From a checkpoint of a small mixture-of-experts model trained on Wikipedia.
Experts: 160 SwiGLU neurons an expert, a shared expert of 128 neurons.
Below are experts of layer 5 (counted from 0) of a mixture-of-experts language model. Rows are named router (the router's row for the expert), gate (a neuron's input weights, with its number), up (a neuron's input weights, with its number) and show model dimensions 0-191. Each number is 500 + 40 x the weight over its row's rms, rounded and kept within 0 to 999. Numbers have three digits each.
Before each expert's rows: "mostly gets" lists some tokens that are sent to it at least half of the time. This comes from a sample of Wikipedia text that the model never trained on.

# expert 8
mostly gets: " Born:", " also==", " Coordinates:", "=", " name:", "The"
router:444537521505489536447532520548527529451545482457452528539484519386579414561538481441516553513501509502484468488419492532508547448497524535500559544536534483516551506498522487426534473470468550537460471396476497477502499511519512538474508487534475445514538504530466495435502479545423459461506505553497505497514527466473529471587495447515489462578473587509483519515501512439441523531481477532428488504494496491528431525514456493517499485558476525411510544484500483450498550473416506483514521507432505536484533417575433445500477457515591499534467503527459558606478458447468538571
gate9:531491533499454515510537500532520624421496466445485476468474489506431468470435446513524489491586511521514486459510477481437520540488494495520515511556492427520520481538461545540418445488463499513497516535458540531516465590460470428441450480566490508483459572491568497477551484440537513518532484446571568406477508584461493514446470455433492445550456484493515486450470443594487492467572499526491456509425471554484486520431490439523522514454540556549539464517433493539499478513425496456488544497530457533425526472504478556497547501589481501473526476537477491485501543495509489527
up9:467491580453532497489518443538586517494476500524479563518500425453526484544535496531487485496540471518565470471461520442486524474483535441515548563452472462509450455487459570508442475509530538571532539531488550443598510480496504492495572514466543477476551451487620500516600467510553608470507482520577519473450516529575524453469475518483494469533462505466537449450477511558508463451509539487533452506518496431463447513469519462538509484562510526481479436479491547521488524502455529483469574479437524548490591383508463481552501479526459499540546527523460517506486460454544461516
gate10:557488509498530558447543441473552499487475540492564521456511468533539483489518480403566522480505503477474574481446503516559539421482523586437480488541561514490485445540556536510569563445492489496484547525543428519529515501531503517446513558440496498526514466455545557482519482508515484514520435462519536456477519548484477488490461500508463499514483420508496495429468438525516605448567474559520478503546475528441457496534412469446419455498486514466534528512531384475529493454443553516394492414464434491528547492477460489508542478507551527437509497525528542498448514487536484508
up10:505447487493526532489566487534497503523530544539516532525530504459555481503510469476509472556467427457487528492512542507482497480466457527469488445465454506514474480472493493544565541513514508590509522479562431496518420553479464474520559539396494486511503475467407467478505541462459596497525508456542455481464480529561502545495461491521523563532508490500476547479487517485429350555494454462468549497433485495536438495470503458474475551494520448523468477457537511480533382493510534505386480486529479562422469537486458448535412544501494430508493565511523448515430465507518540552
gate11:486470473518502506475508433537588541513498531480511445528488573508446498535479441524490589527444468517512439488481423475432528498418464499492553454541570512535534503472490467475546547458515494501478513481565461427472479566483559561494539517423504570494532422498501461581589474489537460469546519488459493436502472499482518517548550470488596430548456477465526595451478530519549477525498477530496480485519465499501571555521489540553474473493482498462503469446500472498489547581498542559467492454541550533491520479502481428462432553477445477555489509495488451531554506477495602547
up11:491418528518510536443529419455523540457502524463512501518483562500479496469407425499502575494515475484489495472491515546488528467439550485503550397514529503540541495427525448514568439474434490487516471472555481455495487562512510520408492503529529571500454439456465497550531476491488482511530454500447459464617472456523495492519559502447538443506515441514521474511528540543530457474455491522472522516551487518502528531442485561483412527493440537413504458425549449415494502571458501509486514460505474488550506591468472513499492569428474460526484562561438482515502459454473495515
gate12:452455476560513430520616451489514477580520450458452492486499541483506488488490458565533488474523472528429526454496506436485459487421446610491517501458514491487470496516502512622515404504518461512489522460528500526555511490457466563569457495549521520525524494517464463431501521453510503482501432508439468453558435594519501550498480550475535492548428492512485456472446510515490479545514508535482546508552443512480525504448571485502472560482473462542469521492462461455507537581449537445476501565456473579545437504533511445484497523536497497551525545522484526523538524493483595445
up12:506493541502505620512440512501553453524484489543493500504606435530490474504499528509520575550447498558542485538529474523554531536633504441548484473514521544540551463444503491411458534574469504530493494457501587477467455476522458483488531489486480519448516481474488463544499464497481509543542554475496526536510487434480516457471488468488449524467532506522546572562490505475514461468454513475546488497528527486546496528546481489419514493566470508428519482478484535531468467514589509563427576408567496445521513483494498535521448472456476462550371502509451464495501444499551454508
gate13:499535503558550563378499448460476510490510510498590531484525532544431521487508472516565534461448482523513506495517444535553582456573514488445510552470503508507532530480548459538510494499488555432490425469498508563592489469580531508514579486498491462544450475545549502450501465520429463468537521547462483520457517499573472532569488486522444481489530421582504509553456465517474502479551469485456509495505478495543453492552466515406540493509506507412505507590510530507477518483506572527425504485492542502406518551531509497467483518456563462403496493545449504524534483480444499518
up13:507481422492475540531449445559495511484453521520534545458464503524534434452501373498485430518475545492492517475493551533494624505484475545423504525565535525495449470566522559545512466503491500476548501501453500467581510495479511505458494522562469425500429431501555486560489474489475465516445506527546478446433570536488485509493492441479424499516469519485553526527485470512502390477504544576537509485448469501538494529528453435518473501505534512489556519459467453489570507527485561511533504498492603463507520482425547503488510529559548525425481512521461543546462553562422487521
gate14:499495526466512572494576532555577451506522469535469489458455480529473556490540526510551595541514426486488520504535498482546494470580456505483526547436477474569481469448442454475475535545562505513510407495465417488524532503524496523499541538461528490453524450542480507517589476508465574445583498455448517538519561502468489454503493512483530477486498467566545424513502510499458456472470537403506489468562559521446465493561456538490475485551540514446457558475464542534560520494540509552459468413493430526545469455542468521484492586507515494550482512468468566559536500451467472465
up14:498520471538433452528476457478457527472433534496503521578520518470525516461448420473481490475492509469515417504537566521490507502446525487503508522555507518390531549522556496533532466489430502496553577478509433510508462477491511457499462493463449469593515540506502495488407495466543443482469484460489425500496412518469499552507524486533554501549471524442488549508461482560530531505551537568455567548481484499498541489412548473548596518441498411567516463548536471484475495507497472408525491567491553552482529492486497440500549536467447496472542441526493456459447473565510569491
gate15:445431540545491591483530538505565452512502468510470471498486484487498536496493499459466496552472505544465549499482530467594595518531451570471486552509478526531492471465516605558495536569534545479521477455553457502540497494549546497544512588567505485513507485439479531471527539467436467455482495473504568543543503568508502443451474515518445460444497539501477512485445473430494502395457457504503521472541554511517517571566520477443485531548504570512503472494511484483467490498416534495339558469517568466432514475528514529494512487524491521474486481480434480563536515485536503463
up15:469559521533517456474485488512504477490439531567474496497515542477522500566498528485524516483479506516509508524470525497501521474565497498464526492511486561524492522409542483452417519583486520540558587483627485541412489534538462509547599535574506512519498500440495525498497502511439479488472552476521555498574484487545491500432476495471507454487493506469479555570539522483462436496478510451415514540528611479506471509570482521509469475536428390534461499516550456486450483527490597505455543524463517451485449511499540502464443580444518541488456535483494460571484493403513516491
gate16:511563576553548436516426554549423563471483489437443417516535574456494505489500518481505493470502452508483476526492507504518435508512496504487501496494567483515510520541392528459430564564506458498498477463486494567533563521523474504465482493529566467583532552524455506491505504501561527499488496441605521459449432521534466533528562474535452497483540512467596528479481516550544475565555509460495438568541515502518499503456536511544471507473527452447487483491474466516466489477579419474442548552521504486489576475568505460547511468499457493420495451466533454546447490532559527505
up16:452522558520532443498443508553449443546439490470429529482525606474508518576483474478541555539519532514531447499504449519530501526464475505531476470437504482504460542510480511514506564509501441537470510499488486544510583510503452512529564501525472512570456511532560444483603399482502481515516493506616496425463468569550494549497491547521484466526537541519535446471497486529499441510516408463505533501496541463456503460565477433508459497464460474566443428505524505536443471473517547439484481529552565501454489508535524522514476512508580466503588513560511437565526472537452550469
gate17:478588553539456574466427479539511456495509519533541454473501503398483435512522591494561541531483517638479523490516517548502476562502500517511476438444537439522504577499506492485442547543504475519531493523437545508520433553506434441489466501505494434426497471561484497477450458521507480431484479542573420507499503482538540527474436523517461511498506506468459487488407501497472509500501527487485512486474536496531508465541513534440442450501487449457492450493477477544456509532535489501446492498537619494494562510509515524573428431505452563399518498436463485532517515517521499521
up17:448416539517478450517491497452475616505551528503437521523439583489496536566485487576457445581458482436451569554423539480474495543527455592542476489529523474494531472480486496451536500509436505514525501467450457529458494500512535441509467453527472520564575448475499523461504533510537514529485502444469562463547504491455518496515493482474523558450551538434489509537500582502503476498517461491585478465585495469500472544475520513472451521504514501495544490464465532488530517559492418562455514502578431438540520530500561444530499506524485564471439537513495524480492502489586461415
gate18:487510496549492502456552476475518508556519521508478513470499476486529611519499495456485514511524466504580573521477542511560516458499616500466494499481491533563470503530520480520548508588481490498535461462495517581498461532520455484641502493525505532556443499422520532466516514516468528531463502511485561500542474591567494499464500484538499458582439533505495493495498496482536464513479531424433622480546533481498467510549535590427517561495462471527547521442477520509462521546502510507403563483491452497528456486448507470505470532373503550459490493523440476520496506423505523487
up18:535526458481534484545428487451465506459521492430473515450457538505509451478508518512517507491449513559495459455431420504540531576469460499530475482494536522469472485531467504486489537401472504481489517502495632524491518491475527521356518463439396469512554437555491452532463466495508500459525490521526474459443503443497499510504469491526473539454491532468469469512476522514480512527511501532483529495435464431510533508410501483468501431466511476444389489470481442560469569462517448495549422449516508552461509518544497478506470494576483358547517522468492475508474480528445489535
gate19:471506472519596522547438528441514616498535526476488508414433488482540520484517544461446477479490494438522624472546494522464467449492583525447450508481507471537404519550518535471513519509461563465528478514521493511468493498534461481494429522522471526543521559420457494417489463518481536438515454443477498501545458459470488486471470530511457501495464566450502460516509512478522493497478537464523527481530527503444509527446558552503407491472524426549438473527514482532482503522460486483519489477357470481454481507500483523498444476543547534450524528480486527474420520454516388533
up19:495472551510538532508471444522567557529541548463523542461454500525560496452532503571450514513518516468431506481427526536533499542513535509550504511521420519490446432523510505453609545486489515556466428515486541503503496496519494431474523466451493520517542532480594434451545583504455586527526444538461500425466592577556527485520512504524525510545489486533585484534491526506510498604535475444556533514526483460477529462494433476461577577509519526565485507561535522539520453507499507481478472448497483548533501536441539477483438499495555515519449476443506574524527450495446482480

# expert 4
mostly gets: " some", " most", " three", " many", " four", " two"
router:465481458524456453439490502478527487533451450507495431477570464467447587502501534477503532516501475532537520511564544482536464579457469480534488491490521628528559505512570466531495556537512496529508520470562476495514506540525497520493468448533576523503447453442494576524480406521476487527409448498480544452558533608490500496517562419451457502557419450551533511533529449568530444466507468520509523521538484458489459613585510545476543499510479443524488531472506511541429521510477537500453520464496459513527515478427498537505473556496552451520495460511461443484505471474543501512
gate7:555462473478559409515423534504454541480481463444548517458490506487485541477501565497454434540521522497502515524441430551525508528492511435512544439448538550487473419519447514463489486555504513549483516521491521516563541461491545557538542438479492523472549523528451482433435528525526607528451475567516568484554518473448500468434449417508503538531495564491519448565487540488508556504503532515544519522509492516486525530475615480531511521516523471460533540512463571499469525497461478491513518540540541482516450553620534488514497514457440451485426572498555492448542512508566482450
up7:491445523506526444484510495498505500503538486489492493437463509465529488449462476496520504525507524504515513538516464485477526499490483463494549478499532464510521455525459560506512463493386429464482475422488508438534557524469629475450417499458466539447539451500470468545449519499563535489477510490458549509503497492508554486567396469471540508611545487441437522529600458502574486524474543523405490529501489530470510515483466482527467438611508585452541517481526494475506522566465394517521442458581479534502468470534516492531471497460536504522496481443424564509498488519510437472
gate8:579561455497509443504519447479529501410416504504503511471501498471506502467565453497531499470504521409510475528444485514488516511455500507459501448513540500416496545449526486521449521478550483497495515430485486546540486545491519514473463558419534554516457448424541490542551483514503471470392495481509484520507496532430505515469551498450515515497476491424512545573486526572515514475533499542440513464412522484491568566480566519508439528475459454542558513445462492472462474553450462584562500530530460452449524492471487436447567507507449475501431620468539506481472465533542538547
up8:433516479482592476441482447540473506600542522513454505468478526536499498482477566507483533490548530459485507490583478531502480538522581572501580540489564511493472463505482563550583499469494539512554514524554462492447553557422485552560431551544464560495470496473530522460609491528451475518489507542455478513502508483495486522488487454508515496419451513468445520479516500418485503495548490462556522448545491502582458483498542528543562490449501492457539471548508573478477426486440480609466587472471448531464480524549551482513523485501533480508509486526565504460495515463463479430
gate9:477594482463585502462506459506507481475502540507394411520596548446506474478410524520451495507521429550501483441492498511582455517526497442520485532536591447481552461554413516579519436539448475436511501535523526542527528493444499485491554497531512469511571504513499475480454554465528459517520469487545505486462423501511463536483506496525487496539491498499496571495465514516481497520445490453473500465522516478460452497472558450423476612500501524523483502555533442506538453405520522507496465493515504524514438599504525530546469513536548475549481555544463423566520521458526505504
up9:521513521521530497584537490423487495479473394503600505482459496466505532534512467515524415549461478425455515588487484518439503548492511543514518499454436475507502526465480514513456398472516442504487421557419527456496508471535502486503542506512529506522520533529504577494484561459493509478506507437459575568509567469512493430450589551557457475462508487458488559480472523482551504549517506481464465494489511553558539526511459516490531465486485549450521510490491563489468548545447465525518510455547447466589515496474459503382532536495465524480481517516470578503542502504555457399
gate10:455488469608527501436583522464504553529534502454447513539498491507533545521545533514559476441518521507458515481479530494479510456559485518554526558547407467417470551520441484545494510501486498505424451526546446466438463476533527553546461504473492582542455486481502537440493465515493531488518511480496537498532481489525496486523505568490475451458578440520512484501532519467517510532540469473544474534491565500505444448500423492491460520546570515506478455443511498517497465425467556399413510440506515457498457422505426557399474421459553569484574480520476506491484483518525463459
up10:512458461525523461515463471523529501574499502529488538507573494536514514512500543517407432537540435499556454517450539475492486476444442487580509462531445516460472548424498499473523458528475514517455555466566458443515465411489515547457460522492570469456469473527499432438465494484461458527555502511488495589494487498489519507413481563498518458488527529525477507492495494482473391529430494398467472541505560530582483511471508562498564639467492450572456517541425516517450455424534473484501433515503523502492500536528492481462465468533540486486513461500514564484477481511562514512
gate11:557477479423559495537514470481486579518494448484558446429493483519492439533579464439520582518477505455502456574532515536519493442488495503548513473530593531573515496521551552496496485456529512484509526491495425474488505470557535477478483521470502552437442527504560540503519507433378502500439468486580522505545476515447490487549534433533428412519586498509516467506440509508483568488534495518555532526410531515478552454527497422552483480499521514518490518446508453528537426549607492512437551553487466477524521480537498512486537477564489517499567479530507506456441490507503500496
up11:477517465469442466514480489474514475453518448515464482531487522555441381469507571498531464432452524521512515469501511425505539503557509511514464449474471543455448522476537450474554463514519472516510482432515529524468537537532565490442521377524475468542534500526464447472444537515508575491549480523519479441490428489501513541524459421502531604447467550457453507459502541425471493561451587502447503486572547528473490476414482503499515503488467473545473545553491580557512428472382536556489454470558484519488480481530552472518518476484543502505458507538506497543449509527490485455
gate12:485471493520518438465587532494528512529423538447482475511509497528455521455468492520490545496586475516506538527529476451519477534519466525476451556529486517443488489438520481534523500506503493541480482460525485557551460592509464563579516457501474525536504463512456476552497479570501456468436411485465541460424476555512559537549477481535509459481511472490569453481477490522511436460455434416514462446463560482453518509542594506471504548549480517510452456499413490438462487496493460477478543404498477524519450428474493477420617488437480461514543493490442504496501515487423573472
up12:538486432426483535541468452449473478502476541470521538492420562484484497474503510552501569582505519476500573493524561537465495495518451508417561532544572484450487454575435549534474499530511507441482437500536532495454469511405495527495449494560485474473485545560555489457418547506491504439466481423475503544489379479525523489556478494513514504474487501477470546446513503521502540500489517583499480457553505437531486455487481506550519499461430505499503557475559510527515523514564456459496572466459503534503473511529498460379457536475498486516537525456463585498465523572493423533
gate13:534537414461454451529521470406477595510543496500506507566453459528564522528493466513502488490541445520441489453477491575469471446452524464519529437540468482453503511469515436513499518518472514459537516500381471413543508501485507469440500490474508497489454537522577483508511528458433454581513476556543480498486531519401478559539505524446502505417530531427557482491491530565566544449478565523558463493499493478499463487488539514475504537566446556491518517471445536433596477536516494481467490566515466540551516489514470507506540538513483442420490509463551451495454500552547461541
up13:544542551479485519519483527523472527448521509595510494437543499469469440434505536501517491522495527552522545483489563535552474511554526526550428454489555413539472486555445518505575559439628455407484471562519465535458465526504597491475449521527551443469545529468514481563459514440501494477512428537475535517521476466545504472504510439554521487608481501508460400502527494479485505540545493517455510515502514556496498476487507496502452480508556433487470481503496516558515512485501488427468510506496510490507502518510550531554510493571445447476481508492432574510473547449499627490
gate14:450517446537511514553500465525490510540508502484495424529499533448566513421539497473474467589451489518487483522478542504507454541510485582549484552465493583439466438492525557467494550656443513554529469441554527424468550482470470479452544506489545571520518508554543497444478516494493532437510508544505538521483491505513472528468533556459539530464476531514530486539498480549467490505524516533586505486482496472439506484517557499500464523501498465531477509471513430494519554471462508576508550488439588413539595453492515509518478510549506486567491462601514493490520487527421467414
up14:550440555481429455470542482509480473487516509524526445486444455464506515531474534479430418519532547470494540582480495520481478539480535467485491470438541510532474562475527546575543521415547556467469570504463476532441497521504492473594561517540520495471533565519518464433494518522462441499515488489538497479532507448564558508450525531535468496423509480445510555488485519452572538436434539532569607513453539499496462537462576528557506512550513433539482539523509514543527497492494568516496513495501452510482560477537500481564571535446554460465471550427506534540501517545527571552
gate15:550553473519594505429543502514461438384517519510500514507568515490519500485495515456496566467479479514448585481539542523471435519541505449533465430533456471521479493491454481436523476448476544516530486407461464493460509541433553544459487527522514480557532461547499455488554479543486476546545493466470396461442514480537489559518506446547534440518498505485481576510576497530524489527524480466501480504518476485483512522475546566553526441514520490433551444478488496472474571432501518560529403563427502562430471505433498466489494503548490495474560488404479488515494467505551490555
up15:535538562500532459536535525536485555445531463495524484573518510518546449494472460491564490465534549539480468611520460469494499556549547442507508522494485498487502509505477487490440542486510498479473485462511505455565405519518510460532516502471549509507462413503504495438514497570486447504581488512435499520515444499479536502553495564501439377522565402476461514518542483518489562567582449382471521515575516419442571461509511553528537468450525511483508477441463545520468502492521518498572479526541450536558467437496503550461489446460457448502501526534510534540451494471480482492
gate16:440529504512566487516468494512438534473541445514505465467549580509450529529454536548509504530457511451470518540492438480499437528553525544463436461504483520500459495566523466469502422507440512487473533473533485497451505538486541498495441522541561531490577521511524451453552447467571457491454604456486455424596500532407504502499530485487479580546503532495472492445492457517504561462488523478501456527475448532450522510424489510545467487572460437508447541518546507470567478537480419567520505466587535443544465452545495524464536537472451495512509575555566543535459465523509520508
up16:588455465493443604546497480469552471524534485495508561511493482529501513519531511484526540472585426447584532504479523473478540466514447487480557513468506522581501536477471527423551506511553518553563439514516515532486413494479475506500498524489486465484537485523425566504522488529411504476616449573483480547486488453557459424472530468560502485519516512474491501542484514445493494554491572469511453475429462505584524502551572571518486497537519455559484508511441512509468465520525561500453509524515563495530593579518495460509418520528443470477490476421531463514494523456502511509
gate17:474509540515523454555531515462472421504504492532475523528519609426538527451486431570457493503526529545573526503474464562566543473573532470480517489531463539473499464541482430495508490475510578481512500440500556496438531529479460524498546526499396470496548505425427549518494516515466463531445436464482473435467521483487502426443493514580519523537444451479507592529558508515462439554487477536501444452521463496545522525427530456492485510505527530485554503537525487505536515542497505557536482535549417490499499517404516509472541504508510549496451526395453518587478465494446525521
up17:496568472513482460469441473540552576566524470497531484477444488523436436546516519456514574421492538469438469481495517496515437504524491570488448554517525504478473471492516543445549528530499501479455521537590487522492472492523458485587549521471522531491522502520505464459496493492524521469489557528537509482509483489421495576461518518479571509475499558461512478466474431433514505498471601453522528578460562519478430448444537457552540494516485457519511442502489479502519458510494468538477551500463589477436464517563493462490540506572473440525526501497601597428513501493601565532

# expert 0
mostly gets: " When", " Label:", "In", " FW", " while", " —;"
router:579443505476466517535499536534521483471492515436552506538470478427508416531528492477524468490452557513582467516435386537486494479549447496515538530491550489528545491548428498442502485444504538496455528473464431525472505502476586498445452475479495457502533506572550515509491504515539531552582548509529541548555524473503481462542507475513426497482544581493515534504548499446439464531512508548517474526531541496490514551426422423516506480501542535456491605422477527524565511438509502532485501522531438524469570492526477450544511421530531470512481423523558490505465468484593520483
gate8:495464518480450561462525549460436514517538506558483475543452517487533469559435511494508498502520484498473594451482493511436525449418523479488399558419529477457549474469456532482534549489502464448555454536449428473501437473524565458494511529505446498434442478553575551496459524532465449483580536487516493460481573460439496469486532513608457530492510472474534488471473560436483545486588493478515554517589534462563587512514510557476513517512593529473511498465518523477463481498537505528494441563539491531483550511481508526478517452515528432482545510514451434511509548510522530469
up8:476518493517583515507450508555431480473456463425469516495524524468583499480475469472506483408477519548507481487499515475447451478517528524590469550522488424520455484477506545535441464481410461492483515540450484505529517505427396562507472485520478499479548587494499395480512486518515544559520492502498472538483492474513523556459463530491482526549460543503517550543485537453490441496446592465473504506509495524511418564481553513456481435496504432534486504479567447413500564515483519543570554514470583483437493472466470449495432482503513528513463496455524492533605487539541452551
gate9:434514456516518394543515592480466556562529478556544485517507497472564498484483464539486485448513513488544517536476482482592487441509626486575503486537500517493486498487582540518546478482443517456551530577527496492514521567509559546561506523497513493536483529525517498528551517436479544515524506508544565492504453533494504449477537570531536451486440561547537455527508462500522444471582427508490556578473517522549437587526504473553461497466516489439492533431499481527465457491496578460500525488498495487478602496541530517444456507510511507472495576579540556493454507489546471473
up9:559539432490530443457535428449490562529464540484542500509551511531425546506500507492516493500534493539514505446531474551516487521459515468438492518465512494486487525481532516516487496482441522498508523472547506562463485471447502472488480517410446462435448442526498494510435511474494517469548499523390430529534481494476457457583478412514451440437522487430462462513500545430488456473488430491526572465440483477563500523501471512484491523566480589473458444512506497489499544504469595551570546437553534470538474536496454479499373480447483436564456464479489479489482477507468420479
gate10:499507498447489530530512512490448483524473501514497477429411474491574528433507516492528587529485523492437421500515485571518524474429500497535525486563439470438532514528435507515504527498482530499500486553485535514568467484496520510532531512528405516498528538454496594577593491554446529507496504488455477463433545551526487476576479477488476541543488500504527468495475415481493502541549480571509498454451463558523581490474482534496522496469523566553509433462515547517500519524444584512564471541462486441458475469479490557477506478508562501426532521361464520458420500512433468510
up10:526526513460518451517473458466538528543452494535543453508510509480544509543408528473506494504450496477544538545444485491521499507475513442433407566535488513434522489485519445468492543482491563533496438468468535522506499492517483429470418545522578539567514468467487492480518524527591495498536506447456541513498520513561484466450535536493536556506459446517506525501550537555592446534493559474506426575611510439487498464509479555512531521462496526509538504529496575511416495525496411464446457418487450447555482464541568551505490581471466456417479528475467503503568498496467503500
gate11:483433523541489535514523500500568557468444484577590495447500466433428527455482473549554441553458546481505543529472531498513448513523509547527515482497479530418543512558448510494510469484506559481460553589501490503489498545511503495453478491417471517511544464429410543518555552548487469448519484495525499501517459544486496500564507488536503427493515492474518469469550415519647469554500495562482419448509523560475514502472503442472548500447478488493590551486522530486577579462461458509501501519466434495505534434518500509540487501472489502443450460461462516476532552436536521488
up11:482473533574496591558472532490507514509542498485467536574504531469506519485590496470494483551491530570507450505509555503485488601490507487583537480496486462566527481542487512539518535535478519465512594452529522530522594594517465523439504511506503511519510434492485481493468450561543494438518430495582506498523513543514489514544440529451432528460479549447561438532487496501531505509454529490458462488486473497438478534492497531438478447429529535481461550429494511530570477504504561459484471468460401533438567393509462485541437437535436486423507463538515517520500490509497533503
gate12:446457605478484572498482510456508553486423516476529472463536475490576442504506434512444520520421497494490462474410519486525520491556511535528533503517485455514524503457513476489537449548501542536486448447525406489523566509556474528537476433560519504482501522502470489514500494526444475441582513552552529501525474532496520495543460456503518465548532510470558514430495433464470473412483495514502434466549500527467422559485551482518460478446479515536454602514476539429543542493475471519442475581432495549530428465509499477534469588472522511440479463498446479570455492481523477571
up12:495516479546510504483474493501541498465495503505498460477514505427534493450532487526477502555423528503424438481483494520544489501576470567469532511467520493536518483483533462423537543607518540549441503498442501467559541495493461557558448494566536415550596589507455538468476462535463453481539491482520612569536514519483498518447456515528483469495484508513548512536524447462529489476622510504512449515499435567520458516524522488494505517494458427468503522431492499496465538490483526540415477632450502458519498509518465524515563555569519474506443569534477507501570486471489530529
gate13:532521532511518536551477450458444473449485470488484494522502481498489485494482464546448518512518426530465426492426532511465521533560476440517514495451480465489499494500488528588487426533561482486498415487472422499596536499435458449472510450528528540473518475527447540547544518478556544483575454527523499474464448516525506513517543492506561529488514456450523484506377572481474496551462506528517475529495509527489502465540468450516521501539555569593561511487453543462531464530572525458533478543526569506428510419543540466496552488542417481548556505512523449507534551508615529454
up13:520468542457526543477487507487510482435447488482466494564503492504484400546497469551517453501527475554507468507445483530482601537552403490490551511457497517459446548567462518534505492545582501466487526516574409472538510541463461535452505517501497532459514474575531442464521471519518548495562485488548469499414444479528466468502577493463518465508469510521459454518472435452481485503518479553425480507423500443482465500541515462553518528538580449574526488440474507494569455502506541506532506610514545477496553475556492472487509484573463442460521470495460470539516590488495566437
gate14:512526564566495603427420476459537447489459571602503490489469557513501530409561511454513493494550509503512474484507548505538546483501542548494470496509541568515495524522557506538546587541493522542512432433488447520394492483450522515415489498493535490548443480489496550473463462506445486495549482536448480486567455545426476560528475474509468503471446436486511549486545552501435521431477435518505534509567498500505517457440521622510483438431531513532479495462508498497518564497517516491481458540515514487472585428512481510450488532504509491524524476520453457465458447475511482470
up14:505496480550492564535405589522449451472484476378518488472523574454501451529485505465504543472514488498414505501472474538516514538476500526487552447594510498494514528618438553548495499433495469466531490474434447393506513499443478421457558521533506497536502528536437489565527507533493487498512516407483539521563462430520464524546511458446454459492472439523520477458538566502558482484527422536440515490496471533497516506553523485486524505527494577496519474481465478477520525588534445472479492563459420524472534489434504521522468526549488501528511491526475497505488534517480415457
gate15:487498507508547508535443552498567516507587456530534497465509538490500523503512455527510498452440450442504539515518501464478504455463401512466607523445547552540457500478508467566573484488548524509537509486495447591573513567546415545507420485510575511473554474575456549519465496494553508485418491571507480515541481490512494527457513517449517459527543526413524425489556497442510484436585445569446475511501590500468510520506573519470494466493551506501411503454489487509466500514507529556489506524496464435512490472528550504489508476514457460447558542537493489455444521467441523474
up15:495453455505542497503548532500507489494452515532521495485484464505577543529492641552457491507468488499488461544472568457466456581491537503465477471476453531494491505496527512461534507543475560464488416540505515513436460528492513565523528528528475547489521474404489505496549552583553458434564476469465471452442486463475508496496496520582510508557466564489546579492483531521525512467483521511500531444453458500454524512405496482538509556491486428539454510474482511498562524576441526464500500400496454517497462567480548490443458559477520584586494571479525481534531474518544418469
gate16:550489600568465556545485556514488504503462553495473469523517499542480540540448534475477507557555529476531460481461555477583440533524501547475491468513453457548506562474555503506511480497466521494492427451471437465514490532525537460570497532510545500587501512494558483452432473514539460495492449573545568558456465532488475494552507494491502431507501501468481479579466504494529519513607561456471463533567509547539524531532480524473499503479455540475511497426446508488496532478482416520425503525541573541549552492532493403453502415533531497442465477492469401516531560451537522537
up16:568513448603510463527531541499452457568483528480481462497502505516505491580497579432499521512505483484510567401459497520542482463509485508501470518533555443542534459485476458450525525506499470494537462477493498498423516474589539523611573481495469432502519518565534505490573487543479510518507486543532486513498476483486509531444573481557402529567472515496540544562493454431498475526512492436568551509498524458510524546438424489559454532491482509473438558520418471528542497455544508424456489517510499494482548535537498504506484486496606421549483412547496478468485518477536470485
gate17:524553513533557541531425536545471506524550563487544451486588541447477452489517494534452522493425447525489503441470489515527530483511489528540544467460574507533492531552448501545532547487565491518520468462473504519486449551462512447497553499481509491451553528487483530518474531461470520470496504467526477462472483519529492601573522454523562443458567446410486504491501476470482478618504541582526522458453525556544554546503567432448525477514600536445488501479553497466487497466487526486467476486439505542451492451475515497525590444540439435462471498460496478572458479494564567503
up17:534460598547559554453460517533495496501506560523511420478475488508450459478549543471455496490468544536503491408548529486507526524536473584546518462527510514505490494547532588560477548475575478491543475522491488446501454513470484511508559521537499453434521497473416477524474448494519487471440520502511480440472494480493528657508509522513527478529451482423550548508512484541467495540494542568525546523478522521524481557457554461489525557506574529560454496478490518488497499462501530516502442476450526498490558434513544508439621535525426492554500465584513440579506495540521477466
gate18:504517547498498447468543459485525500487528551493517467562530453538530407485540512500515481614479494522553515552572519487443543496547549495494472529443495534440514514438418492548585552575436504512510461569516399479572512525482472549458465503512495499438515473502575520482480529496473553534398503559440476534481476499442490427499538517490550530497515454563508464488511477538498508521511473459453472499582424533482481446519573504523589475520492539529448467483610542440517484494468467510579456553503541492479472498499548509466512496445560515525479480548537463478471495500559513534
up18:513528476416500405544440592475428521553468511501514497474517532470449466514438541526443483429501484500485470482512549463469438474548496543591573504498446548435468506510483489472425434528514463463469445452527511510509474491533537534509422491509588574487517545465490471450521462468539510475483521545485488467469471508489544484541496471511456485566520518444448473536458497510548531488550526580429464543515479545518513557463504522524521546444471441547457482427477521556517499390475486434417519496444444464432503485534451539488476459589493512518518469518499516545501459565505522504